Experts of a small language model.
Size: width 192, vocabulary 8192.
Training: a variant of Muon for the experts, 566M tokens, 8635 steps.
Below are experts of layer 5 (counted from 0) of a mixture-of-experts language model. Rows are named router (the router's row for the expert), up (a neuron's input weights, with its number), down (a neuron's output weights, with its number) and show model dimensions 128-191. Each number is 50 + 15 x the weight over its row's rms, rounded and kept within 0 to 99.
After each expert's rows: "gets" lists some tokens that make up at least twice as much of what it gets as of all text. This comes from a sample of Wikipedia text that the model never trained on. Tokens count by the router's weight.

# expert 100
router:74 48 42 50 64 80 72 54 54 23 33 32 33 56 37 63 36 17 46 43 24 57 35 44 48 61 60 48 36 51 61 54 19 51 20 36 68 52 52 36 55 38 73 48 49 44 47 33 52 46 55 49 52 40 40 58 60 54 21 42 81 52 25 41
up0:44 59 40 37 50 89 38 19 68 55 30 42 48 72 44 66 50 62 49 29 51 46 48 66 53 60 69 71 31 44 35 64 31 24 32 70 62 78 41 38 44 74 59 39 57 29 10 54 09 42 40 49 77 39 43 35 62 57 36 54 49 45 23 30
down0:65 78 62 10 28 50 41 55 31 71 79 40 35 34 53 26 65 50 45 62 45 33 67 32 38 54 43 31 41 26 56 30 57 32 38 50 59 51 44 47 54 50 64 37 20 57 52 49 68 43 38 60 21 70 36 56 33 62 71 37 37 54 55 46
up1:35 44 55 39 81 55 52 57 41 51 39 36 40 38 39 43 36 62 59 33 67 92 51 48 60 60 63 56 47 52 41 45 65 44 51 36 57 36 36 24 61 52 58 38 51 58 53 50 62 64 41 11 55 34 78 66 58 37 60 51 38 64 40 53
down1:52 38 73 59 53 50 34 50 51 48 44 64 41 23 39 36 41 31 66 62 48 53 46 42 41 44 58 28 58 61 57 26 88 50 67 61 51 72 54 44 71 45 34 43 19 34 44 62 35 52 66 50 24 31 56 68 33 74 70 41 47 24 60 57
up2:45 87 61 29 55 69 59 59 38 78 40 13 45 33 44 46 82 74 49 60 41 47 54 37 43 59 50 70 54 69 45 58 28 35 60 46 69 76 50 70 49 38 43 42 52 69 31 60 13 55 46 73 64 48 40 39 57 32 60 62 52 50 52 59
down2:56 79 68 58 75 51 40 27 31 37 52 84 48 60 46 77 31 39 52 60 51 46 34 56 54 56 46 39 99 81 32 54 55 41 52 57 60 54 19 66 63 86 65 49 46 53 53 50 40 63 43 61 60 52 52 37 39 17 44 48 27 57 45 39
up3:54 43 55 50 26 45 57 27 64 36 64 32 43 50 69 39 57 39 45 65 54 42 43 62 69 80 64 48 58 24 38 64 44 25 48 59 47 63 36 61 47 87 79 57 26 72 46 36 70 37 40 20 49 17 44 43 40 38 70 52 75 48 34 50
down3:47 63 41 44 43 67 49 94 36 48 46 82 23 43 53 46 47 58 56 58 63 40 66 73 52 71 41 46 49 61 43 54 21 94 59 50 38 48 49 27 64 57 31 43 31 64 68 62 50 42 74 33 51 51 53 63 45 42 53 86 45 68 70 49
up4:44 57 63 61 83 50 42 66 80 60 40 52 55 48 55 45 30 21 52 48 53 57 56 56 30 55 74 62 55 47 26 75 68 55 43 53 66 58 64 00 27 36 39 54 65 49 23 59 49 40 76 33 70 55 48 68 31 40 52 53 66 48 50 40
down4:30 46 56 46 50 42 52 55 55 31 56 61 28 34 28 30 53 65 58 57 59 54 47 50 30 40 62 60 26 45 68 50 43 49 56 46 61 47 26 58 59 38 64 55 50 76 55 99 39 67 53 56 66 37 39 84 52 35 91 50 42 38 39 66
up5:52 62 25 52 18 59 44 48 61 58 26 40 51 62 42 80 55 40 64 44 23 43 65 46 74 34 49 82 18 57 72 88 50 47 35 28 55 39 76 20 79 35 71 54 38 36 44 77 50 25 56 41 53 45 71 52 66 69 37 31 53 78 26 55
down5:68 54 19 68 57 37 81 54 35 45 85 62 71 27 68 32 42 45 38 46 47 41 49 36 31 29 41 52 69 81 70 51 49 55 46 84 60 56 41 33 50 27 59 47 47 59 72 43 53 24 68 40 63 64 38 74 41 27 50 72 61 27 61 61
gets: " the", " Best", "'s", " first", " League", " television"

# expert 115
router:71 58 48 38 61 39 59 68 31 54 66 37 41 71 47 70 44 43 57 55 40 21 61 62 44 58 58 51 34 69 82 57 55 24 55 35 44 45 42 79 67 36 50 54 61 05 68 51 64 56 38 56 52 58 50 73 58 52 36 40 55 38 53 51
up0:37 31 47 42 40 54 78 33 48 50 79 49 45 44 59 34 27 33 40 32 36 39 35 81 28 52 46 54 45 73 42 73 65 63 63 28 85 57 28 44 57 53 33 70 64 46 39 56 87 37 60 30 40 63 51 64 59 77 66 39 51 47 60 38
down0:40 51 48 43 38 61 55 40 64 13 50 41 98 54 57 39 48 59 56 80 60 72 61 53 70 50 68 46 39 57 53 70 61 23 36 37 34 53 72 24 40 31 55 48 39 51 58 72 48 77 56 36 31 53 57 56 45 48 39 37 57 59 54 79
up1:53 52 45 59 58 43 47 49 35 66 52 32 34 44 63 61 44 47 33 44 30 47 31 72 18 54 61 19 50 45 72 41 46 63 36 30 59 55 40 50 53 69 14 57 30 44 37 59 33 56 57 82 62 40 39 47 62 58 68 66 58 35 47 47
down1:37 58 45 62 75 65 53 56 70 58 65 81 54 50 61 79 38 38 30 78 60 24 63 39 43 37 44 50 52 37 43 46 52 77 77 41 59 26 42 54 51 39 89 41 41 57 55 59 73 40 63 51 38 36 56 46 48 52 32 69 54 42 39 47
up2:62 53 49 44 61 37 65 51 52 69 31 60 54 53 45 90 63 59 42 28 67 61 52 49 52 69 48 50 59 63 57 60 70 53 83 33 38 39 54 58 34 80 40 69 39 47 62 85 54 46 24 48 75 31 63 64 48 52 49 66 46 73 30 45
down2:74 51 52 48 56 61 46 30 41 32 52 69 60 44 25 27 59 38 46 54 51 58 58 34 40 19 38 48 77 29 55 66 39 42 49 41 23 27 67 53 63 48 48 35 43 32 56 48 52 35 54 39 61 52 24 48 24 67 57 65 24 24 62 37
up3:59 68 27 39 27 43 84 47 38 19 54 50 60 60 58 30 30 56 38 46 53 51 54 55 27 50 48 53 15 58 53 47 41 68 34 24 24 25 70 43 39 90 30 21 24 40 74 53 64 51 66 57 65 59 61 37 46 52 78 62 75 75 53 60
down3:62 57 83 44 40 68 49 57 66 61 53 69 32 48 56 62 63 40 40 44 39 52 72 28 48 46 82 65 58 61 54 52 28 62 66 45 77 24 19 55 23 27 72 46 39 46 90 62 45 64 51 32 23 49 43 56 44 55 67 49 69 33 46 27
up4:47 41 63 40 42 63 73 45 25 50 28 44 56 54 70 60 40 68 54 58 70 72 55 44 46 69 49 41 60 53 48 53 57 56 58 66 31 36 45 48 54 42 57 68 39 80 53 75 26 65 55 35 46 44 45 58 55 67 47 45 59 41 49 45
down4:76 50 54 42 25 52 55 41 69 42 52 58 43 60 60 32 48 59 79 32 53 55 36 53 60 44 47 53 69 47 50 25 21 26 54 46 66 79 67 35 60 36 43 31 55 57 72 33 80 62 35 38 47 30 41 41 25 37 60 52 70 45 53 54
up5:46 71 51 49 44 69 84 36 59 67 25 72 55 67 74 57 45 53 32 56 36 18 48 69 32 79 71 22 42 75 53 42 54 60 97 58 67 49 34 43 21 59 45 58 49 26 37 49 51 59 33 54 49 39 72 21 43 38 61 59 75 54 42 40
down5:55 74 33 71 68 55 38 63 40 61 65 04 72 50 52 51 37 55 58 39 32 62 45 61 53 59 63 30 35 61 41 55 46 50 62 73 40 56 56 58 44 70 59 41 43 51 66 70 73 23 50 31 35 59 40 52 26 53 36 48 45 36 52 78
gets: " two", " first", " three", " other", " four", " several"

# expert 12
router:83 41 41 58 37 68 26 29 48 58 46 38 15 58 50 38 45 47 56 53 39 51 43 29 58 19 45 40 30 52 47 56 50 64 66 48 86 55 65 49 67 50 54 49 25 37 33 33 46 55 51 32 36 49 77 59 57 49 59 65 35 84 60 33
up0:61 42 36 38 67 47 50 43 51 67 44 79 39 54 62 52 58 16 52 46 36 49 28 43 22 49 34 82 31 71 53 42 32 25 46 52 39 11 59 36 47 57 37 50 44 47 33 50 50 64 47 71 62 38 48 77 38 53 08 81 52 27 33 65
down0:50 62 28 40 46 55 63 66 57 53 21 39 51 47 60 50 28 70 31 52 55 64 49 28 53 64 27 54 52 54 68 54 62 37 38 32 47 74 59 21 77 31 66 48 60 70 62 41 38 50 53 17 24 28 56 21 43 71 40 51 58 41 63 66
up1:49 53 52 38 67 64 71 71 39 26 69 67 65 58 49 40 53 72 56 57 13 77 34 60 51 47 37 50 52 54 79 26 66 50 37 41 81 26 39 38 43 70 50 53 62 56 38 25 59 34 39 45 46 64 34 62 34 26 67 42 29 32 50 37
down1:66 63 46 32 48 68 39 75 56 77 29 50 33 99 56 19 48 42 39 59 17 69 29 61 55 69 46 34 56 34 45 38 72 65 51 44 54 63 42 39 35 46 43 50 63 66 71 58 77 54 47 39 59 59 59 51 57 24 54 72 05 51 14 67
up2:35 39 34 53 30 72 25 31 44 33 37 41 42 86 68 53 44 29 17 37 67 65 24 70 57 33 66 51 52 27 63 39 50 45 55 25 35 57 41 47 49 49 64 42 43 61 39 58 53 23 75 48 43 54 53 32 70 57 70 54 33 64 52 40
down2:58 30 41 60 38 55 62 52 40 55 35 57 37 83 29 49 76 58 59 58 53 32 52 65 50 36 26 59 42 58 42 41 40 58 43 56 52 61 05 52 51 32 44 39 66 39 57 42 25 47 23 41 32 38 73 59 37 40 21 53 70 45 66 60
up3:62 49 54 35 43 36 99 36 25 20 59 44 58 50 68 41 52 55 47 67 40 33 31 63 37 34 50 39 69 42 23 49 58 59 50 70 65 67 47 47 67 42 64 74 87 23 65 58 65 60 69 43 45 71 62 27 69 57 37 59 48 38 40 61
down3:50 65 55 40 17 46 48 34 51 70 51 59 67 43 42 56 56 66 42 59 76 61 55 40 59 73 60 43 59 57 49 59 42 45 26 60 20 79 57 64 42 63 35 42 54 57 21 43 66 45 57 42 36 73 62 46 53 55 67 43 40 70 55 53
up4:21 47 35 58 67 48 48 47 50 35 59 79 41 49 48 50 65 67 63 59 67 45 20 77 28 45 30 54 39 38 61 55 56 38 38 53 30 63 38 25 81 19 58 45 50 72 36 64 85 60 42 55 69 57 59 46 44 58 77 37 67 45 51 31
down4:68 72 55 47 39 61 19 47 63 72 47 44 35 41 36 60 73 42 68 64 75 53 43 64 40 59 38 59 42 53 57 36 58 22 67 60 43 75 44 62 64 47 46 49 34 55 43 29 21 42 10 54 43 74 13 48 33 70 53 39 60 33 74 50
up5:56 51 59 28 13 69 19 37 22 58 62 44 74 46 49 40 62 35 71 55 44 56 54 41 44 57 40 40 54 33 38 69 74 56 55 57 53 56 47 54 49 59 38 40 34 60 36 60 34 69 20 41 30 65 66 50 72 36 65 29 47 69 33 39
down5:69 46 45 63 47 24 30 54 77 49 52 50 45 22 58 84 49 66 54 13 38 29 53 73 53 49 47 46 50 74 60 31 17 41 50 18 46 43 36 57 76 49 57 54 70 45 57 39 57 45 43 43 56 61 47 37 12 60 32 23 61 61 70 50
gets: " the", " The", "'s", "The", " his", " their"

# expert 119
router:34 60 24 56 39 44 66 33 19 54 44 55 30 48 63 34 37 69 55 68 38 28 50 51 44 53 49 65 48 46 53 46 65 64 86 63 44 54 30 63 44 48 72 27 31 46 15 72 60 42 33 61 42 44 32 65 42 50 45 53 20 58 43 41
up0:40 63 47 68 63 56 21 68 58 54 48 64 44 31 78 57 51 71 59 56 31 53 45 46 53 28 66 59 46 32 40 56 48 31 63 45 51 66 38 37 65 58 63 51 34 52 43 31 43 50 64 29 53 47 68 79 79 54 53 26 29 53 50 44
down0:48 43 64 24 39 31 50 64 56 56 33 38 67 61 50 33 55 37 42 25 45 31 62 52 39 65 58 44 56 66 68 64 55 57 52 65 54 34 29 61 33 42 64 50 62 43 39 44 44 57 33 23 47 42 55 35 32 64 40 64 59 60 38 48
up1:33 61 53 64 48 66 49 62 56 49 26 39 60 43 21 33 37 68 49 51 50 64 65 51 58 40 65 51 66 61 37 46 64 64 47 52 48 43 18 40 43 27 60 47 59 47 61 79 67 58 66 47 48 49 42 43 18 37 44 64 57 39 62 59
down1:33 53 58 48 34 63 46 54 50 55 55 70 43 86 50 44 55 43 26 72 56 50 69 61 47 57 45 37 26 68 76 73 36 65 54 50 50 20 67 68 32 40 40 48 24 61 59 33 46 09 41 83 31 47 52 51 38 88 55 36 71 54 45 63
up2:45 33 61 48 48 75 61 19 20 54 34 27 37 73 35 46 57 54 49 76 41 46 54 75 17 79 43 75 67 38 44 64 17 37 68 41 50 52 30 60 30 50 68 68 39 63 49 67 40 61 63 42 63 58 49 63 65 40 42 57 36 55 55 43
down2:47 42 99 77 37 27 55 66 65 56 28 56 59 28 23 80 43 58 37 53 33 45 63 44 58 23 57 36 61 55 51 49 71 50 52 68 24 52 50 60 43 51 61 35 57 59 37 63 66 16 57 60 51 19 46 38 41 32 44 77 78 32 67 32
up3:25 45 68 32 47 56 64 63 53 72 75 58 37 59 54 53 41 64 39 24 31 63 57 40 64 42 58 58 41 60 40 44 48 35 39 52 52 45 31 75 42 30 40 75 64 59 19 64 75 60 73 36 52 52 58 43 51 26 62 62 44 41 54 26
down3:54 22 63 68 48 31 55 58 62 53 42 50 47 58 45 41 44 68 48 59 48 71 46 46 38 34 64 60 47 72 83 49 49 35 46 73 81 42 39 38 40 54 79 21 57 69 37 52 35 45 70 48 78 64 35 52 57 60 70 53 49 52 49 17
up4:34 56 43 52 43 63 53 71 48 85 90 59 47 60 78 45 20 41 59 49 41 59 56 67 70 74 60 52 23 53 83 65 43 46 39 41 40 41 65 52 52 50 43 30 57 44 52 48 41 59 67 47 69 25 34 64 63 37 44 45 47 45 33 47
down4:73 30 37 48 59 33 56 70 41 84 37 77 47 56 66 65 49 48 37 32 56 54 66 39 35 17 28 54 70 62 38 46 26 37 57 41 59 93 58 30 53 64 32 64 49 54 45 71 74 30 69 46 51 15 54 63 64 84 61 42 36 59 47 34
up5:58 44 22 56 76 43 46 26 47 74 41 38 38 22 55 78 69 48 21 46 28 55 36 65 60 37 80 13 50 51 31 41 47 78 54 64 43 40 48 68 61 58 32 56 45 39 41 35 23 53 61 30 62 33 64 51 42 36 66 59 46 66 35 54
down5:35 60 60 59 17 29 70 56 40 45 57 43 89 54 62 49 46 55 37 46 53 24 51 46 40 38 23 60 51 56 46 46 56 44 49 60 44 38 42 41 46 58 73 52 34 40 65 78 67 64 48 21 26 59 48 34 47 64 54 58 23 54 56 49
gets: ":", "0", "2", "-", " /", "5"

# expert 112
router:61 26 60 44 25 62 39 26 65 58 36 76 59 44 80 34 49 44 65 37 70 47 41 40 51 70 38 28 66 58 89 75 42 53 56 81 63 55 73 67 49 48 71 55 21 62 67 48 61 69 41 07 65 66 60 63 50 40 65 60 34 47 39 51
up0:42 25 44 46 38 21 61 45 56 39 64 34 58 46 69 31 49 39 32 24 36 62 65 61 77 46 75 41 45 69 77 44 57 49 41 65 57 37 43 47 61 33 58 37 62 49 42 52 39 62 38 30 44 41 42 48 49 57 33 68 42 62 36 32
down0:71 34 46 54 38 66 53 47 49 48 67 28 41 68 51 79 40 80 21 74 55 46 66 59 51 45 44 71 57 32 50 23 70 56 57 34 65 43 52 43 39 44 39 58 49 69 57 98 54 64 49 51 64 61 65 60 23 34 77 52 21 57 79 48
up1:35 72 55 42 72 69 41 34 49 36 85 60 63 48 91 37 56 23 74 45 46 61 48 47 64 41 28 35 54 28 35 64 73 76 80 48 66 43 43 73 74 50 37 51 60 63 63 60 38 39 59 61 28 53 57 83 47 51 48 38 50 48 63 37
down1:30 45 55 47 61 21 51 54 61 38 48 37 27 38 42 35 46 42 26 50 67 58 27 60 56 64 60 47 65 54 68 52 38 54 45 38 28 84 59 36 16 46 45 54 51 54 57 24 56 46 25 18 40 73 55 65 18 37 66 43 54 50 29 73
up2:27 28 57 57 43 84 43 58 40 56 40 65 24 47 52 33 53 76 71 38 56 38 57 45 15 44 60 43 47 56 41 60 35 83 35 45 53 60 45 17 56 62 51 60 35 58 38 64 60 24 31 53 45 36 44 47 83 25 50 43 50 22 30 39
down2:66 72 48 25 39 31 27 48 04 60 25 45 69 60 31 77 61 34 30 53 54 65 71 62 60 72 50 19 62 21 64 49 63 54 37 33 38 48 40 50 50 59 33 42 23 54 53 64 45 71 28 31 57 40 37 65 65 52 53 74 37 66 68 43
up3:60 38 40 32 39 61 52 19 40 43 74 38 59 58 54 46 60 57 60 48 44 63 49 49 53 54 61 61 76 66 63 64 34 62 76 42 46 52 65 70 57 48 55 37 64 64 73 37 42 66 24 33 33 54 35 37 31 47 39 45 35 53 44 73
down3:52 86 60 61 61 37 48 62 42 26 74 63 54 88 51 40 56 39 49 89 70 35 42 27 37 48 58 58 30 13 52 70 68 50 21 48 38 32 74 30 32 58 48 59 62 64 60 40 47 57 45 77 68 36 49 52 50 50 68 47 63 42 78 62
up4:54 53 17 46 46 61 53 36 47 46 45 49 55 09 64 39 54 51 65 43 52 47 45 37 40 47 76 62 44 30 44 33 69 69 56 34 41 68 55 66 56 46 46 56 26 20 41 39 84 51 57 58 48 69 59 56 43 31 59 69 37 52 32 30
down4:59 52 62 35 38 54 47 36 33 55 32 29 56 88 39 58 53 72 51 45 50 50 27 41 57 37 48 51 45 51 68 50 10 71 36 46 45 38 42 49 64 65 47 46 48 63 36 51 58 45 38 76 36 53 51 18 50 51 35 36 42 58 62 76
up5:47 32 30 45 39 55 59 40 29 73 44 60 35 56 49 46 62 38 58 67 67 43 42 61 48 43 27 40 50 52 64 49 68 77 68 46 49 48 40 66 52 74 49 73 58 64 45 63 36 62 68 06 53 29 50 42 23 56 40 61 44 75 60 53
down5:33 29 46 53 43 44 49 54 61 61 45 43 40 72 55 61 79 57 50 62 40 49 47 43 43 52 78 42 46 47 47 40 60 52 34 56 50 63 24 67 67 18 43 56 51 32 56 16 63 42 54 58 39 75 49 34 46 79 37 37 47 62 18 75
gets: " the", " de", "o", " of", " do", "'s"

# expert 42
router:38 10 52 61 46 46 45 26 59 31 51 80 34 67 60 51 50 38 78 24 81 47 59 80 55 72 33 70 61 38 71 65 45 48 55 37 59 59 41 47 42 57 56 56 43 57 61 62 63 56 47 29 61 81 40 69 23 58 63 41 42 32 41 66
up0:59 60 59 66 40 27 65 46 54 57 49 40 43 70 32 57 28 52 95 26 37 61 48 62 47 60 57 36 27 58 70 45 41 49 45 36 44 35 49 30 36 36 33 63 74 47 54 60 31 66 53 36 58 73 85 86 19 52 41 60 42 43 73 53
down0:55 62 47 55 40 71 21 52 35 62 75 39 61 73 50 63 32 56 24 46 25 63 63 32 44 10 33 70 57 58 39 53 58 30 58 50 24 37 51 73 51 50 58 65 64 39 28 48 54 27 77 74 29 44 44 36 39 36 49 39 59 78 28 45
up1:55 48 58 52 60 46 53 22 57 65 78 73 48 47 53 45 50 38 63 45 54 62 58 42 54 62 31 59 51 47 95 51 35 47 52 23 34 55 44 42 41 58 38 50 62 62 48 54 44 57 59 66 40 22 66 40 28 69 50 43 61 91 62 38
down1:51 43 42 74 33 54 66 57 64 69 34 70 53 53 49 57 46 50 23 46 68 49 41 44 44 76 44 47 49 38 56 25 34 49 31 22 53 67 22 39 39 82 73 35 39 60 49 62 54 44 33 67 39 69 43 32 39 41 36 37 54 60 44 60
up2:56 61 49 61 59 40 56 56 47 51 83 70 45 58 41 46 56 51 44 52 33 35 41 32 42 47 41 36 61 60 33 66 65 35 32 49 33 39 52 66 70 53 53 46 23 48 54 63 56 96 73 76 71 39 52 51 63 46 35 56 57 13 32 49
down2:59 50 70 46 53 43 32 47 41 57 49 58 58 27 46 44 47 46 40 22 47 45 67 35 47 47 50 20 53 58 35 44 71 24 53 58 10 44 60 54 43 47 45 46 61 35 43 48 27 38 81 51 47 21 30 28 23 42 39 42 33 35 66 61
up3:31 30 56 43 35 59 64 28 44 56 53 31 41 55 60 36 64 34 59 73 53 34 51 74 56 46 87 60 31 78 57 45 36 63 21 40 65 48 61 36 51 71 33 71 91 43 49 57 76 56 57 59 67 16 52 64 31 54 38 63 64 60 43 44
down3:57 79 56 56 49 61 60 39 84 43 54 47 69 71 44 30 49 69 46 34 35 83 62 41 75 35 40 48 47 67 51 82 70 71 59 66 55 41 70 55 43 35 61 84 31 47 55 68 45 70 34 47 54 30 44 32 42 67 75 28 22 51 40 28
up4:59 70 62 41 52 53 37 40 55 73 62 53 47 39 34 37 58 25 66 39 41 43 71 43 58 58 35 33 46 23 65 56 26 37 27 41 57 45 17 41 36 38 40 55 77 48 76 51 54 59 45 68 58 32 57 63 90 32 49 67 58 45 27 52
down4:53 60 66 33 57 48 50 46 60 21 53 41 72 71 39 54 44 67 22 30 63 56 51 61 11 31 50 45 60 43 56 48 61 65 79 64 62 45 74 46 29 51 56 36 62 77 62 40 60 39 51 43 29 55 51 48 28 52 26 58 38 35 40 29
up5:38 63 33 55 45 78 54 46 62 66 61 36 40 43 57 53 49 42 55 62 53 43 44 63 66 57 61 71 63 68 58 78 51 29 34 45 42 72 51 34 83 54 61 61 62 62 52 47 50 27 38 43 41 85 49 59 23 49 51 42 45 79 15 36
down5:47 79 43 47 50 49 68 64 47 49 79 39 41 60 54 59 32 50 59 44 39 45 29 66 50 30 53 81 25 69 45 55 25 46 81 56 27 72 70 65 64 13 67 74 34 34 51 74 29 28 44 41 89 62 57 49 26 63 36 37 67 42 54 46
gets: " S", " N", " Gu", " P", " Ch", " T"

# expert 85
router:58 76 40 37 51 84 55 42 44 72 53 63 65 37 69 47 44 76 49 42 59 55 50 37 49 61 36 63 73 60 41 75 30 49 61 40 70 59 72 59 43 57 64 35 17 50 55 46 54 45 35 39 70 54 46 50 69 52 48 76 36 26 40 53
up1:61 57 76 69 71 59 74 73 44 37 69 67 36 59 35 59 28 49 70 77 52 44 33 44 36 69 56 24 40 27 17 73 46 32 46 43 38 66 68 32 41 38 29 50 47 65 40 51 55 49 67 25 52 47 51 36 65 45 49 47 51 41 56 33
down1:46 17 55 50 75 35 24 38 05 59 40 43 67 40 46 55 69 65 55 62 50 61 75 49 56 29 42 49 46 43 54 35 26 69 76 48 43 50 47 27 25 47 41 57 49 68 58 42 39 41 19 62 52 34 41 29 44 54 69 71 24 50 78 73
up2:48 45 81 38 00 30 56 28 46 50 49 60 41 66 57 17 50 59 42 38 52 61 77 90 39 75 53 64 64 55 36 41 52 71 55 49 49 81 64 37 57 57 31 56 64 62 32 63 57 64 46 35 58 60 47 42 61 53 29 66 72 74 53 64
down2:55 44 43 69 71 38 29 31 28 43 32 52 48 74 28 59 41 33 49 56 51 56 42 33 35 29 48 36 42 36 51 38 76 37 55 50 39 38 48 39 39 42 45 45 29 44 55 56 32 58 48 68 42 51 45 73 63 81 53 26 45 99 77 65
up3:36 40 57 63 59 18 50 51 44 52 16 52 44 46 51 75 42 67 55 68 57 72 64 52 26 56 49 11 67 52 59 50 39 54 62 79 58 43 41 39 48 47 45 45 21 60 48 42 30 41 22 34 50 55 46 36 81 49 44 70 47 37 42 39
down3:57 33 12 64 36 76 33 52 45 30 59 41 40 57 78 51 45 62 60 31 42 76 48 57 78 81 65 47 60 45 46 51 37 64 55 26 67 56 51 56 44 59 52 38 46 43 56 46 42 59 45 42 65 46 63 54 56 58 44 50 61 47 47 39
up4:52 37 48 64 49 58 29 53 55 44 61 33 25 54 64 82 49 60 73 55 58 29 60 64 43 68 93 53 49 59 52 61 41 39 56 56 38 28 30 20 50 32 63 52 56 45 49 53 30 46 60 50 48 59 67 54 55 45 63 59 50 41 35 46
down4:40 25 52 32 49 52 64 43 47 43 51 34 41 52 51 41 58 46 49 42 26 54 55 53 42 48 36 70 46 21 23 59 66 57 19 43 25 67 48 46 31 49 51 60 56 68 59 49 66 46 41 49 29 73 63 62 67 56 45 32 46 44 50 52
up5:52 45 24 65 60 48 52 23 52 16 39 53 31 62 47 31 55 76 61 61 61 11 62 45 45 54 37 29 54 48 67 39 33 44 40 74 24 35 81 57 59 60 32 52 44 85 48 33 10 37 32 60 26 77 46 51 61 74 50 36 63 41 59 36
down5:41 49 53 71 76 37 64 74 44 53 40 63 71 52 25 46 63 60 46 61 54 50 43 65 53 52 74 64 31 41 44 44 55 54 69 65 78 76 53 38 60 39 47 67 44 16 64 71 45 50 58 36 41 32 42 59 65 46 66 43 39 39 49 29
up6:60 57 50 38 52 24 53 39 34 51 45 51 36 43 65 40 48 48 45 53 53 63 42 49 61 66 60 26 60 62 55 64 26 46 54 53 47 38 51 39 91 57 73 58 47 46 47 72 56 65 59 33 49 21 46 64 65 52 55 65 72 82 54 43
down6:45 43 48 58 31 70 42 88 47 47 54 63 43 63 61 58 44 61 41 45 37 58 40 56 33 43 12 52 53 32 60 81 41 61 69 55 55 47 51 52 31 52 51 71 54 31 47 50 17 13 57 34 44 61 71 30 33 44 27 22 65 31 61 53
gets: "o", "a", "i", "ia", "z", "io"

# expert 86
router:62 59 44 48 26 83 62 77 31 54 40 54 70 52 53 60 23 47 30 59 61 66 55 49 45 65 15 47 62 66 40 73 49 43 20 30 29 62 73 43 67 66 38 46 49 51 18 30 44 48 52 35 78 48 20 46 43 43 66 80 50 42 63 40
up0:59 41 61 75 65 58 75 53 40 83 41 32 77 59 43 62 60 46 60 33 34 42 55 54 48 51 15 36 48 72 32 51 56 27 49 40 44 27 44 73 35 19 52 68 31 68 60 35 91 66 57 68 49 36 54 57 33 50 53 54 81 17 66 45
down0:48 34 14 44 59 52 56 63 29 36 53 65 42 21 81 59 20 65 58 57 57 38 63 47 39 38 51 42 23 56 41 53 51 69 53 40 59 94 60 53 48 34 29 60 68 22 49 56 68 77 47 63 40 59 59 52 62 56 61 70 66 43 56 46
up1:64 43 24 72 46 77 55 49 21 43 75 29 62 58 42 52 40 78 46 39 33 54 60 73 55 51 45 54 46 34 71 61 56 44 49 56 68 42 33 57 77 51 61 66 53 45 36 63 35 61 41 41 58 53 60 36 37 64 47 52 50 58 66 33
down1:24 62 48 62 63 61 36 40 26 47 43 40 50 79 54 49 59 53 63 53 55 42 39 49 66 72 60 57 45 50 49 64 41 65 33 20 62 45 46 26 32 47 69 47 52 31 56 69 51 28 34 61 56 29 49 48 44 53 73 45 33 68 42 68
up2:36 35 53 62 34 62 60 45 62 47 27 43 30 16 45 38 58 78 56 52 65 51 59 55 37 63 50 55 39 39 51 54 71 54 51 33 25 69 65 70 39 42 60 72 49 88 45 37 75 69 34 51 57 32 55 50 58 74 49 50 21 47 43 23
down2:32 66 47 52 75 34 53 60 31 55 54 51 64 39 62 57 51 53 59 35 41 58 60 40 43 55 49 48 73 80 53 43 37 29 53 41 60 52 71 47 59 43 44 70 40 18 63 88 42 42 47 52 58 56 49 51 38 18 43 73 43 65 40 64
up3:51 41 49 61 40 32 00 24 47 76 51 45 52 53 38 74 66 33 75 59 58 26 54 65 37 67 38 63 51 49 46 49 45 59 49 65 47 38 87 70 56 47 43 52 35 49 49 46 36 52 33 73 45 57 54 67 41 38 40 21 79 67 45 56
down3:45 57 59 56 59 45 43 55 40 67 33 54 53 53 50 61 43 27 68 54 26 45 43 43 43 51 22 43 57 62 61 68 50 33 52 37 62 43 53 38 63 52 67 24 55 42 36 65 61 56 34 74 42 46 20 15 33 22 62 52 48 67 61 26
up4:43 28 63 63 53 15 78 50 52 54 53 55 19 72 54 52 67 45 67 45 78 57 66 55 40 34 45 48 43 18 52 51 64 52 24 65 54 57 61 46 86 49 48 47 79 55 26 47 69 51 58 51 37 70 41 43 43 53 43 45 61 55 66 53
down4:44 24 53 44 47 72 40 27 54 42 62 67 40 42 73 45 64 37 46 53 57 59 52 46 57 58 64 75 51 42 48 61 41 61 80 47 64 47 41 45 25 38 53 41 37 33 74 61 30 09 63 53 41 70 27 74 49 16 51 41 57 46 26 44
up5:51 41 57 46 64 78 57 52 48 56 66 69 82 37 54 44 32 52 35 37 53 81 48 74 66 49 44 48 66 71 34 42 46 22 48 38 51 47 57 36 50 65 50 37 27 45 17 57 46 61 55 55 24 62 33 58 60 54 78 54 65 73 62 46
down5:50 56 37 08 24 58 58 53 52 48 11 28 61 74 57 84 51 33 70 69 45 64 68 44 60 63 37 36 78 52 42 39 46 43 55 46 45 38 48 32 55 57 70 32 45 70 28 35 44 48 17 45 61 46 20 56 65 25 65 61 68 77 58 47
gets: "a", "i", "ia", "o", "an", "ie"